Experts of a small language model: 256 experts in each of 10 layers, a variant of Muon for the experts.
Below are experts of layer 5 (counted from 0) of a mixture-of-experts language model. Rows are named router (the router's row for the expert) and show model dimensions 0-159. Each number is 500 + 40 x the weight over its row's rms, rounded and kept within 0 to 999. Numbers have three digits each.
After each expert's rows: "comes after" lists some tokens at least twice as common just before its tokens as in all text. This comes from a sample of Wikipedia text that the model never trained on. Tokens count by the router's weight.

# expert 130
router:416473341541524528523518507481485525480487542446432462485457488488519479484528468499507543514515561525496544496524536550499533477568429491506494584494465551427457533430510448462490461471527498440503460444523483456517503450455552410518497494448500545476526450458569502503528513520508535514481471536483463455462490471471505487530479462521510489543483446546438498429475514535497448467520471432499529572433507469526447491483449516511451434549429420467429466450516511543546538560465506
comes after: "\n", ")", " also==", " information", " (0)", "|---|---|---|"

# expert 174
router:466415451491502518489495496466505469506498550448522443484521509491417487493578542555600539487469549584484528519473536573483499456535502545491514592480473496546560485473556502563457545572512487503545432489496391457469490526499585474521505573420504568445531387451495498551460540455547582493487523527465458508494509459503459522519413473515529468460482503457482510409561505485495495517532548529522500533510516441506449466489494487515478489525495453454469480486511514461550482532498502
comes after: " |", "|", " (19", "-", "19", " (18"

# expert 65
router:462467444544602468550504488488539490545479495431483446524444530537478549574508545490556533537504562556447495526534487531517445484515486541465472532456428499446489507475518506446472399544545411467510494444509480480449512540543538480478527520461492516478478503523472537502521547584508537453505584529445466432488517456540451468539413523507553495498558466478477498442538584537458484529538561460471544488444510494572509428509415524522543525481509488432491505500559489506549519490496558
comes after: " a", " the", " with", " of", " an", " and"

# expert 214
router:457485477504506547515460524501427491483475586483503453468515490500452482543594594491509485460536566568437461445525540556482473436517493534477403516503466483540442579433613522505535450504558519479586480489529506472433515522496552452502441517440533523477437485475473476447536563572567520451567532507409467504491535498468484503485477527446509485464527504485484433498489491542510501528493490511509528575500488515556481501454469499504518473494537461456500491552557561498431453554503482
comes after: " the", " a", " The", " this", "The", "'s"

# expert 18
router:433506390521545477501542465503502484535489460476513421467535484543478461523573465525593547480473556542438446485485561492514497464471463544496523487471516521520527503500537453517512549522548488492482442507558468488462516522542499462544493549481513543470529445506548522486489558534514525441458447586528505493502542516434493529518362466425541482591488460440474507471550570474494494467503466408512456517464477475472455449428458557538543526522492507505423496509488578438521502538491516
comes after: " |", " on", "On", " in", "In", " In"

# expert 245
router:529479426564558485514509481427536460530463513488436475489489496489442491514502492511562529490431548643464483526520571529475477483521491529458501527531497471440507513464539501496486516532547499419451415537559400440455493492505542505491467562462435540468493464497494521496528549467541534500467501544480405470439469491524515551507453491477548477523503419457539472458477510456511498537449529535475534493486509469514432493401498497535555445553550483395484532526465522458526483499491570
comes after: " |", "|", "_{", ";", "″N", " 1,"

# expert 116
router:492438442475552504503524481494487494481519528426576421512511536504487491549538568452543507493446506498499500505536595537491501484575514530493515506528484566520475476498516454480523458513549532501543428375512421503493536515528552478499453509491495559483507464458498551540506599571528502484520538531494486461530558580526496475532478452457513512484561491500459511485441636446477455460501442504486600513404488472539510432502497516506515476502469429508441496501484535486517485570455538
comes after: "-", "|", " ", " •", " Preceded", " Succeeded"

# expert 139
router:530375451509549528475535513400509432534530542498487497497457551464430496476533539504555497481503531575487528512621493465534522465530439516482532494408474503478538506544506483465576521525507470480547521437574457451485439483452493505452547504432537557493499490468483432467465516520573487532561510587510416561454500498498531495551462518441576524499524521459553502511520542494484445518514510548511521530432537549502489526501548461513533502541519444475482501550547569505486535533495534
comes after: " to", " and", " he", " He", " who", " also"

# expert 202
router:513499484530532469486430540466456474522494510498514434482453507496421453542595610506553506494510558579477499459510554519523460416540513522487503516490454490516483574420618428461463499549533500440534447500502508464484535507474515479471503474427490521435476456509501481516504527542549563454573544615457448521538579509504462496488473511477563511519531482511408478471499531509522499521498548497507568545424520511547479470472509489495508438484533441448491484522540562503501486546530504
comes after: " a", " the", "'s", " his", " an", " their"

# expert 147
router:496482379529556508499507480517495467505471534429481402451489451530499515474516575519497506533524505583430512465557513526514509408536469556487441486530447548501516543477506451496468478625489491482490500543524489433455471500465499479492461522401526533516468452445552527477539564446582556420500506530500462497503515484524463494517453487429506492470516431494476536425522494513444477512512493458438524462472557473473507538490472504575465422487488487421437434472508494526466524517483520
comes after: "\n", " |", "|---|---|---|---|---|---|", "|---|---|---|---|", "|---|---|---|---|---|", "|---|---|---|"

# expert 124
router:493475400548543555495512494508488387497503523476559457472421470533459497536578545500576465516499502539530469483570477451587435498475388487464522615547438505479466516463592461475491499487541459509504474456570511472469446512526536414447448497519513522487512489549514499469520542517524481447567473517477466508470488510517445480507469487509495515496550394516462476479461560461518490546488509511476529528448487485554491436488448526563511451537486467492489515547499513495487535566505563
comes after: " the", " a", " and", " to", " was", " his"

# expert 131
router:497447403527498470545454512502455362588446581511427457501493469440466454497581483533467431476516527497535457423528523530548521420488520555466468521499499464475511557476563476469483543503470496464543476481536445477449492526513487488539487500448500499514483462533534526460507525497502509465493548518503455536492508501536481532593450478509490485513449507498506498538477535512502406446501413444453568516478535479508473459527432505516511453477474396496452518515566562513559475506426510
comes after: " It", " it", " is", " which", " was", " He"

# expert 71
router:443491454551511510496527455485528450467453547521511486456525491516442485574467490496597493517521601500481448485513533539587516487508464477503483560458493536496494498445585480491505490522538504478499500436612460506430454496474574460441541543486534528541423441485569520481536549469521488447507577550523489476474488463523471517567456514454490487481476515505464455489566548496463471510455471517456546532500494439533494441492454461492607482512445430425479468520469479454502492562427541
comes after: " the", " of", " The", " in", " at", "The"

# expert 198
router:485513412551537491529453418464434496566511494459510511531467507508430440478556533519544511493490509555479516507538523461500509443488479476480516473475495522507482480489592506482521494490473504490558361476516459483469482476457509462522527532479549503417520429488499453500498522517523520428508519519431427536462506513518445545469383455414505421446518409470497485493543512482509492527480520503547607479474544453541482464519413485542569496517477487461467479473481533561456463537506555
comes after: " |", " 0", " 1", " 3", " 2", " 10"

# expert 126
router:450513473555533556487455526376495477511529498471502435448496517527463476509543491512551490551491524592494437500499583556575505502490504463486447495491469516492465533509559458525513552516570494478506472472548457505401396514470535461491484501436495498438472374476499469490506546535546539421443496527496421487521565510464480503495441477506541463534461473489474471501547514500484503561515497501476498531484461424471490465480437459486510519508477460449428472515502541490591542462415527
comes after: " the", " in", " on", "In", " In", " from"

# expert 159
router:469453361480546521486494485473528401476453562441482479456421473498445445519496516536559544480514531581476538504538522489456534505535546543497505516503411565526504556482480514489451487565515492524559462512555515456409455568509591449512507555459517553471490427469569510522462532476556529423520506506529481504486543469513550520564507503391486509545495476525490501434471483484474438513505512493498524545425482471562473483508503497552509469482516494514474433566510502538480525518519517
comes after: "\n", " |", "|---|---|---|", "|---|---|---|---|", "|---|---|---|---|---|---|", "|---|---|"

# expert 110
router:440440462557628465503481526510550460517482506480452410458458514490442502535545493511598559520455538529524457522475468532503489486531415490500452542468423479537490506449516487541509529512541451452481483393547503508437498514493509440465501539456515472478520477534496556441537529559502467511554518500475501536536534509487470491569408476486493454474554478414479505473507529467452459521527527464514531498452528470549522393470440478496536501472513477425449452511583498490510542486503562
comes after: " the", " a", " of", " for", " in", " with"

# expert 240
router:499445439545560495485536500454458448582464521431523448549497495455444493547576538513530558529534493605516501477497477501548509502518540616497503528551505485460479551500505544488446453550518420497505451504485509520479437512544530477492474489455510570483484438518471463522467504509570517478478495505510488434552454475483439506537484507483556464496515455433498460495578546562519403533505450450449492447432451509536417438505467498512531502527495406475447467496503551469531492525446529
comes after: " as", " is", " was", ",", " became", " in"

# expert 249
router:497469432539594497492495482450551464499484482435500476496431498464423480554566553483586547489517497547540499476508478467506464464513449509493485575501460501482467514426496519550493495540492426444525419457474484481433472489484555453436458547463604463416453510533524530444473492514523559468467531501428512494491527503489511484503432521474580517512501507458416492455521621486432495492495495466493482481445559502558519456481492538539512492538486447406432516532505489524510519499493530
comes after: " a", " as", " to", " with", " and", " in"

# expert 3
router:418463387542600473550473495462517465522503527477481424518483522476421525483560535530525556526455527615514505543493545565509512442517539517504511542439480494456490478464537494504494531564575516492482501466524465500478469543545605486491526561402484508429464411480463511493470554507506517482508557507481445505479505485457448573540441475461483459494494525494505495426531531503467507493487464515546492477489453476546449448474450562516480452497465453438457523505530469448547517534460548
comes after: "|", " |", "-", " the", " in", "In"

# expert 192
router:471459456520548521510489542404451474508526499478497480505456516519411510529542563511555474515496511608462510512567501455544464511462505479465454515420415516486482509473548432473537474587546460430549518435522487453505480507472495480471508503480490554462522497515564508504454520528528496491560571607475399518450485534509533502525445506459546518518551473484507531494471627507485418540511518477563525481435527487535472489494504540538500493499541503449472491509522565481539535597463490
comes after: " to", " for", " be", " and", " not", " by"

# expert 181
router:478482482570500533443463511473493419515475482478555447501432469527402495563543543511536511496521554531484463468518517564510469422522496515470528507427465522508481546471635446448467518534517492413489416524501505497404486517491562462484530473450505497434439464461459441481537572510577539473505548537439504522503531502481517487485474492494570531520502490508450476480476521471481514464524473497505542559467462430549462513448447471505518433546560443481473485570537544486488486577498536
comes after: " the", " The", "'s", " his", "The", " their"

# expert 250
router:486401429483555500529508465457485461540483534528519531472462472537462508510548481522538446498480481537489464519601471502511512426451444532428484513494488514446454509511552396534531514566529454501530460482611505437497430491517576414519482499465560539508472519508466462508483500487581516489552495488455469549442533474471531550550473492516528485449553441438443486457531636483523450520509486523522491486501474489460436500466405509537495493497531474452463501512473492500460540552514516
comes after: " he", " to", " He", " she", " who", " was"

# expert 188
router:437502462520498471490482475508499485524416562478517506482496486443443537507522536479564490502472527491477495465501582485468550477509423517498491505457483492505522511423592495446521502513488409417523478485525488410501489488500558462497424536458501540507550487511576538493454586463562504458463574583501475468462480517572483537548471431420550469456493490448489519494547566467513475543508527464455565500515510448540479440517471558535524450512444445457501485485539523497426528502474602
comes after: " |", "-", "|", ";", ":", " -"

# expert 216
router:509463425459549510493489438463496442578490475503518437512511518508462451543512502484489515471496529555463470484516474484531508483507458509456487552446439459500521581423601442507532529552521434463489430433491448431445479508523460428440449559500499557505497517506455474500471579553542540471483489499520382438478436502548549551503475452412529437518535410418483553492498490480492477466466479547525511470489490513493459488530468481486542465523533465457444543487524506477552483525474538
comes after: " |", " ", "°N", "1", "2", "4"

# expert 176
router:505410435502533523475518481459495495523459561508500448464500524527464410585489564504483462500546540537491474491506484478571531465478471507460467539452478526498486538475558461463540408451489473483481428501527472452470523534513469457510474580510515528507545520510575517492495541571537497432513539504477350488455542505462510499464457450449514508424509450455498470491490572426481510509513479504466563449501533515529536426397442485534549502506501444444443512453493528460485452481517541
comes after: " ", " 0", " 1", " —", " 2", " 3"

# expert 207
router:453491460474509501462475454486467457498419540504529461516500483504425543537521564489578521520522587498509478508517504462504491466480389465513498530467474513479489507489545455476513540502525512436462478476571470490462474497499577467487465573478475556469529507518573549467497562480527517446481553526493488453435489468563493595556475437413517480533525464492516481444535514491411422555482507458489535510489499498497449473531487640545501464533443453461486520545457516526457537467487594
comes after: " |", "-", "|", " and", ":", ";"

# expert 242
router:530378450508489554466488494513449501511434509480477519538523528553478472509554531563524479510507498520444517512523498507548520470507505544475526478496454494515535538508535497502481513530537529526492500516554503480461468562504605464508483533512518559416440469455570494448485548464528596474499452539517492477524575536479432474556431522407493482471451469385469490451507505553510414474503497518514511520379537513481502392459479461525521490520451461457476490501492557519530503500472594
comes after: "\n", "\"", " (", " Episode:", " 7–6", " m"

# expert 212
router:469371444465527511499503441452475415571450536508482489528454475464442429558503586508519497524537556525489507468513502505536519507449502512449469518496415496458513574422539506460550516485505470529490408470518393458472463492483513521490520562496513519490509493479519499470522582563509525473579506515506401455493530449498502513516401481443549519477588438510451506436481547483497475511499503493462560462463499473551465501435495482477545496479527453423518481482455509470512469507529523
comes after: " |", " 0", " ", " —", " 1", " —;"

# expert 119
router:455517460481497512481548440456495406490422536476532478448493502491403491509517566515549517535494531638451511517518583473576508452540439490444483543480418510479489554381520460468487495471520496432467472448533464435509452495566570511469437557521511556511472507483561522460452560502508534444516533526469486488504476496518478526570483453483535483526534455450505472509467558492517476507519425466508524451490476499542480431485406490534500553462510488459475493508479537477532541508492489
comes after: "\n", "-", ".", "=", "S", " \""

# expert 171
router:491479474493520468471511478440428461547426537470498522482474505487419475512514547497511536543430487487451459497568531517550520429516435470493478549463449466430539508493568503452521504560563500501476484459586477478427501513517493468435461502466448550441500480500558547473521514468531538497479543560530440418483513505526500594580494451383531499546529499452466489510511505548489462546517518485439525490497485472608422424470477517530541465485494487418475519531535540531497501496477551
comes after: ",", " and", " by", ";", "-", "s,"

# expert 253
router:527496466482488564530478540479512519511441524506505493497534519515489531559496545482533535559493582503505457529549536521594517452522464499513446544450495573558474517414538505529516548522583513477450470544571480474403504470474514485488436565481486558478517435521579506471531531480596497449468577522482477423552559489536475545561420499478507489544497479489484489475561513542452470492483480484495550526469469514562468493489454543502492474517427389440525477529462520491489523543413534
comes after: " the", " The", "The", " \"The", " National", "'s"

# expert 231
router:507395394523521483473482557462538427487453534428470469461493475488499516516507542560527557552537543539453475457511553488513446453511468494480438595462463493481535547505504466444492458511510465494534476498506538438443493536506527460441453616443505498501457405476510538459516521492535530461567461518463477516541497531443490491553465464458454474567531468532506485446519510482459468462462499500462580495477469501538508494462484506529548510451465483493369475540460537469529438518472542
comes after: "\n", " |", " ", " ==", "==", " %"

# expert 180
router:527427433510517476483515439489510430558403576496475435477482504479428429546481564541486495517512594545452457467545471472554514469449472520447416581511458499517511533447535496521534476469533479454509395483525452485460471494529471477493499584508515550492491506499549537478519582544516512430517527510483386482470573466517500531500466466480500487465540456436494507425447549483495503498532508468495571491415487481511499469453496506467565497487487449425445503486490513456484482480496518
comes after: " ", " 0", " —", " 1", " 2", " 3"

# expert 169
router:515485403580553564516483517478517482505512559425502470497505492471446468459513487467516477518515470524529500548518530522508488518516514524470393481492447527469497590454573460494570508526524401418469499459497448457476534554528517529453488493465523589506450474505513470516474523488487546368526518542451521505519524508513451533520458446415549491498513488481449447487482559553424477476475453429488519464472451482484465534432372511495486492468477492508433483544521544526529508489494484
comes after: "\n", " ==", "In", " In", "===", "=="

# expert 107
router:487495464539522526467510482409449506445481524452519469467523437491443473509535501495511477486448563570500504446499547499575507509489519523441487491476446551526485529515542509533507518556517500483481436504605416498421525512559498493521491566457557547448480459467518510486444574533502561450498450615528505454544568542434491547496412509452508495546504452388491491497497529468457503553520478431480491462486455449480472466513483501463485517486466517433435465524478583493551520536508533
comes after: " in", " on", " September", "In", " January", " October"

# expert 51
router:523504457462501491526598466523460465520432490446549476489474469518472511493578589582509505509470551600498531479462596484502511466507536554404485537475516525454436542493517492514490509536522501507546461503510495408432464535527490491464502600479478497486440488529550461470501536507531541457518498562405445499540509490511491522505418487492526535571497467464537473499472553547497467569435495480496539563481483494494527432471436487493528490473422442478429548463519564495468465522470537
comes after: "\n", " is", " (born", " a", " was", "American"

# expert 246
router:409513471529509509498484471462465425452471529510493497448488559478454506519487541485534495502525547494477500420495484517557526492493453455526421547470458473471479532490580443447510484516552531435475494445617443524415465500480544444470486521497497535460512481478548547486519567498516466467473528522524503451529496443560427497508468449425528531483478494483414480474531542488462467542526476481510526489512506474526493403483481465526638466492419409468479523523491507517511497489405555
comes after: " the", " of", " in", "=", " and", " by"

# expert 69
router:452516458529542526526450513460463412523477551457516468469438555470481495516558550505574468501459520551441440466583523507553527479466473501481505609512385507494468528455589494457451439552600486469549472476480499489475469501573571434459418467476557547470531502528512514478506519513521484411505518492490460474489506515487508498491502496454489454504540426509457501498484566530493480552426501451481540489371467470547493443491488489542526501517521492500488536499536513480490509553486537
comes after: " the", " and", " a", " of", " with", "ing"

# expert 59
router:484491464538567484488528468477468466504495537474507485446529462480424479552531506505559512525465510532515469502510537538492515438481450507476411568484500487506570518494537458470422549528544463465515482449537446500468425431491543431494480519450550571477505461553549561497445483513555558486504551600485419476463498445546495556563482508424541489433510500440443489425557525447480494474533529431437528473537451420523515433495508486544549510495469452416494454484499500473508502511500529
comes after: " |", ";", " in", " by", " New", " to"

# expert 193
router:462508436508597507506479470459487501516481498495473489472489503499465445543498593491511510504529510574536493529540565515582494449502506484506462499481462530507460513443543477477515511502518451479476411462529415496471447498513559432516495561407512543418415473522483509507455521536527560501505534496470495485499514527450485534573407430476505490451546450482469489533481582479453517514507432494517529473472434474494430424501416484510570468475509395474477538475513563481474456502456567
comes after: "-", "|", " ", " 2", " 1", " 3"

# expert 138
router:499469471559510504484503496427458477527499504431470516458497468574486528494524495540583480495466506534471429500525544546530498498529527505487521580450476525528488486427537495532528512527589452487510468503515376522446419541431494479496482519477540542506406450506488553509504545510566503389541565561492427472523559464541453508612481497500528517458470506500421498462562489451500514545531471479476506540513506442546503487454501462525529503493486434439456418517528503485543457531452496
comes after: " the", " United", " New", " of", " in", " South"

# expert 239
router:480426418567541481492476463466534491529480497466467461464507448458447470507564470527621525481456505565458475508517567569528502491488491545455480524502491516486538516504523508451467493575517488512518447497580461439474465489525516541532479569446445538475514386483517491451471590499499545495516502550500467473443480475485471522517372472467506463505496435498485458409499573449503489514456553537483547459480514463516474493471503524567557519565538463448476517482485572443512554511491516
comes after: " |", "|", " 1,", " 2,", " 3:", ":"

# expert 238
router:456477448517557487531437457485505500490494516417507478558509504543448490498523536516515484511474539538457506543529572549569511411496500468534473495526412503478505500433530472487529522498512488462454441498526498504481506534514567433516493535441454574452451480548535519416536566513560542479487513507479402448514576474491438506534462456487531486492559389488493474567464573558473501542515455436542527537502444515526456410455483493579543467484461485478515499486556510466441519480474553
comes after: "\n", "|", "-", " ", "\n ", " his"

# expert 228
router:509435423497559494516485467512412465567459487492468531546486492494432492527518527492609493508545491529531494421493473512521525506553454482449456527492450496464486579434594538491483522569529468453510436422564464483469471484455502464517447596390490500483531501476537540478485491513477540441534510533481460515544501510540455511533468475476513483504499420505514520405563582496512454467441512522492582520449499449528483481528487527542483448448545468481467480444451497477533457545491504
comes after: " |", "|", " is", " was", " 0", " "

# expert 49
router:468462286538524513555516456489493517516489574498488472428529545521435422495531523515561529485514554499479509504519524515516532525558481509468437484480489537451502555525538469514525494533497441502499498471455483432431502556503617512569483478485469525497478500504549513511470489495567492446532517600482462483544547485491498541554509471476501490537489506488520509466478523536438428496431494506476509477500464425556487477471443476488523535482509485492374453516554459499532518510506482
comes after: "\n", " ==", "===", " =", "==", " ==="

# expert 244
router:463462410547504472485480544485505445539462484458441452453523498562469496578503535533514539484497544510458464489550504505514455450476444504474507614457470479552504497516554501519527433482501467413527458519493487459475532518531463425548461610510525490485502470515513478528475507576525515428534521541451417496486515547474526549511474460447480493488469437464471522502573536501486492540501465507467537493448521509526526451419436480483582539494469478483355466521475559501561479529480542
comes after: " ", " 1", " 0", " 2", " —", " 3"

# expert 191
router:464475437556544468483538507478400478504475547427489525569483467580465506531572477524549550493453495504496479483520594508586468480532490518451516570450477505501466532433553479503501535500560440488507480448519467532420427526483498460474464492473477549499413511485529512506493524530525526363557545581509435493481507446571493536579499500421508557476521495518486494462551496473458504525492495440522496525507483426485491513485528502526507489494441447489438486474506515486517448579482563
comes after: " in", " the", " United", " New", " of", " South"

# expert 38
router:405517430526557506586493448485468501522485547447537485536484496504475504480515529481515535575502537533517471503489530520522445451529494464516489495525382503531512509417544474518550553508524462464504434441536471489481510523556531423509479526462579543447469418546545492447544557528527594436528506475463419458487565483483469503539463437487537505494495432497493440540440508528535486513504416439491482518459462525501435475476488519565500481503457460510483473485589541451461478530464552
comes after: "\n", "\n ", "|", "In", " In", " "

# expert 78
router:496483461476518519493500513504488496571456597478535517499573443492404528546518511520629493467542499495471508510492521506503526514550430514477416546462492523529551523412575455545497512556547442494494436455508487397460450480508486498490417537437548573511536448498561553454458534471545565465473562552497465454504472448550488488544458479397546470471515486461492486452512570481496504510501489474443543529520526484532500505514490493539525482540455468449471472463545536484500514493501561
comes after: " |", ";", ":", " -", " P", " L"

# expert 108
router:473427456510509485479542479427484460523492520493515495471483501478487502454536511546511475456478455565481465492572473466550489448444486547438473508475525484460435523498541430523546485540537487484535470498551510430455457485516542447530492513444519544504490534507446461539492513449621506475591544518450441558445551484506499514613477478487529494453531424426530497487489618449470422563554498460505541448499479508496427516446403510517476469530471515506492498576508518495498548514511521
comes after: " to", " he", " and", " also", " who", " which"

# expert 5
router:465526461578490523528551450476461473541475569521471460506498556482434465542563554511548498464554493482430529501636578499503543480508457555516399604480517468504532550486547501473502491490540494473486520454541408528499514552506494477480477528456477517483447445508504447492512508488553515468593459549524509432472516468529509528513490507456545498457524465474452507451466495501487523471488521530450510475507447435555505467511407498518520546549442459517506436571518565560488494569454520
comes after: ".", " that", ",", " where", " when", "s."

# expert 161
router:507457410475546475543472508477503488519474503477499555559469478484408474548542513495616478523505500556528496445514517483503468496492435521521470538504424525476501574396550482437519523566534447470505465471523468484458455494537514462455446546396479483498542494492554505470478500491487549417487465553496450468532512491546459501502471481509506559517490455477495421385553645493559489488444461505483507523470514466572506492492478528509472480476541478490461475513460513464567464549478510
comes after: " |", " was", " is", " were", " are", " be"

# expert 96
router:502468459440539498525464462520511461486504528493536424524506487437474529493536506448512541520457497489492526532511603518518501455510562532500478547471458524492499499484541494461539495485508526457471478446558431488486540517515536496533447562496527616473583464488520522473506563499527510440482536541534495434518503531482420505526500453459530525477565477454476534458459609497433454504512465529498557576446443529554413483489456512475551464514435438481419529512465556490555511507379470
comes after: "-", "|", " ", " •", " Preceded", " Succeeded"

# expert 83
router:417515495548526514500481463427464499491508538517545523471534529501446489533529532502559478531501473525513468504561488443519520465490420482510435520442487487439518551470541437414528521533546485430486511520596424492448509476532512502500478530459457529453497429529563536488497527463550503509569572529510497434522569479497468559563511484391568486508489505508444477458509539509470479498516446454452522466508430452554484414466466503524596480544435495456486527496555508526486535490441571
comes after: " by", " of", " and", " with", " to", " in"

# expert 227
router:557372459517487515465520479507451477501468500471449523508517526572473440528535547533492507465480509521452501527518504501533526420536536543448502486487441486562527566496541477485494477511545518521502487538529527476442440526515581453487492535483514552463445490485584518418471540519544585462476450508526459492480500554493467495573454503427500512478467477388494494468514496529505408476507528499489512543353522510496473397470455483532538498487478467465450488530472512480524525530461592
comes after: "\n", "\"", " (", " Episode:", " 7–6", " m"

# expert 153
router:502436451460522554486499541533486444541478565448483436534518516451463482501507503516546469495461486565512467420498485547463476484516519480474387541564511504537529506497525487453514537501498445499513438499529470443455461483579512477503429529465595470494515437509550508481462593458557588482471553571522498459486565419558537541497415494470479444522467483479508502457504586503475468509530515526475603477451543444512521478461500473521519539529512512494448440490509556496501575457452510
comes after: " |", " MPC", " It", " was", " ·", " is"

# expert 39
router:444442367567554515481525449502474496499467525417476470460474490532455456493493539499486534473526572527428509506530577492486496457547479527491475486564451508503517536454505465508449459546548471441505492520513471398474508477497558436512463534391557581516541455471551545479482553454569550433492532540505406504465515515531518547541490495504530446460467437463455488465537528499486481527543483458484537526490498501511461490466492482552454394543487491472498467494560488542488521555464495
comes after: "\n", " |", ")", "\n ", "2)", "5)"

# expert 113
router:445502366543522565487561496516494475503442499386445474465447439523462483484513512504509475471518540534435516487519524490478505428547477506512467510510470543514494543472529446540492525577522495505500482533525495410481481463460616455554500524403548550517530476460553493519517591444545522446448499535489437507483547441505504511527435517467563493479478431476467471409543544542484479522507504464487514531472548496498475517475462522530466438551493489447418446468546488505465530498497518
comes after: "\n", " |", ")", " (0)", "|---|---|---|---|---|---|", "|---|---|---|---|"

# expert 122
router:499493426493588548542505487491501445528483515449451470482528439505473468519541530492536457523501472514528497480511518459537546500489435507509475549439434558514488557412528461545476524493552495517544466514568426511497411474439523384467488545451553471426467435488579470486453542521509477503555495532519503525497527544478501498465447526465540526495515459444453447479522593515476509435491471492453485497473515485508445422514532481581595510506480527447430539514534504506460508524484595
comes after: " in", " at", " to", " during", "ed", " by"

# expert 106
router:523463334512537545495512456503517469495464537414484433464434472489501484491488527532494512488534531582417528485558509494492500423514474541492481526515441517534492579479520485503469500599485499525502490547552538427464494487442542474487510575398533523528473416473533538491564550446546541469491495555488494514490504504502484499535478492404485464533517407516470472421500514488417494498512487437454528498492534476493515530479507479526489431491471456441414433503494504523495512519501526
comes after: "\n", " |", "|---|---|---|---|---|---|", "|---|---|---|---|", " (0)", "|---|---|---|"

# expert 105
router:487452374478602474574493466472519464500487532439445490583490510456477495503530530538547526501512487543507527497543539574477448438476499500497478500504436513518450508464519469477542492493498485489485458483524492540499505496516575463472531522432501505423465475515501556504538520496558533475493545508462433450501501467498470515617446482445474508472571456513473508510478558522477441482536452468548565477453447456470464433465511545528588481451457422455417457458561500479503477499411505
comes after: "|", "\n", " ", "\n ", " 2", " 1"

# expert 162
router:495406391493533458481527510472482444590530528482457472536482422482468463540535543539570446524504531553464442524504466470530487447496456550500492493522470472463517512509538497504470474530546453478474444505570471449432425487478532480540464538410499560481495493481527442487447518540538599470529555534493420451480539485486484523515483547522521456440562431469485454431503542494489447530507559521465517464411483511484419504442501503563494501528486481484433511460449501437459508502499498
comes after: " |", " 0", " ", " 1", " —", " —;"

# expert 125
router:474475484556601464523504488497496444530494533427428497437417469513520480491538531577504545556476554524454492529531464477487470476485475491515460578453474517520470481446477494475483482510576418439527497427522434465450454562520490407475454503462544536489510487512475563496556551600539539479510529500500466499539591426530468511564467501474537460457556465444459527451527480471482426563481459517441521483498513480548502469441488482535502551467486490437464514459570496476506506484492554
comes after: " of", " the", " a", " in", " and", " with"

# expert 208
router:502489470448563435507473491459533353534446549452505475504504458462464466521569561558530563523476559590486550527516553507531540479507456526473476514479341477502536496407546437500425515487529524454530439500503487490487439493476588490436484527556545527491501490553580495501466516457569551462512524495467442513528544494525506527560454472517538511516544484485497465428493534481500475481504450503518471515446514464527483447480477510528487497528514450496489453501483536472493527564461527
comes after: "\n", "===", "==", "====", "|", "==S"

# expert 186
router:462533399555620492530503432526534462543503509501480461507419529508475509482583537507558526500455524620442491492493579479485480459561498529517484491509519484417485509498538503459507524528575503458475451526551466495467515480495584497496524569471454505437448446471489459472487577527539519468513549535470450522468496498481504546525439502442525505506523440523510482502543505481513461556460533522544483510443485470486409499463444524590562517520525517463470467498486563434519531502426556
comes after: " |", "|", " on", ":", " /", " $"

# expert 217
router:504469417537508518517515448492480465454478521354464501511550508566445479509510480487477548526452524528495495532502557528543536472534474476523475512494373529473525517436506463496516458503531501450475448459506490422519542511551565468506443507470504603516463460496569462426482572464547557501473479523467391429461523509480465513564424457502502502473532413533480510513470574501480444477530472489476510542476538502530450449444502482512468439515449484493527517491562537509515490556474510
comes after: "\n", "-", ".", "\n ", ").", "s."

# expert 114
router:508473446442585476504535436439532423582455527496496500496508517528498466515603482515546503569465523558515515482547478497520458497495399523493475506516442509491539537503559493510494536530508449477507487502525446437489524513515559417549467514457558559504451489446521436508475484515548528507519516519422483561446540457433528478554467479488522497470613510478432493523509545505435498479469475522483519471493509504474466484470464500517517423489480478470323498450503512502470506555466535
comes after: " he", " He", " was", " she", " She", " also"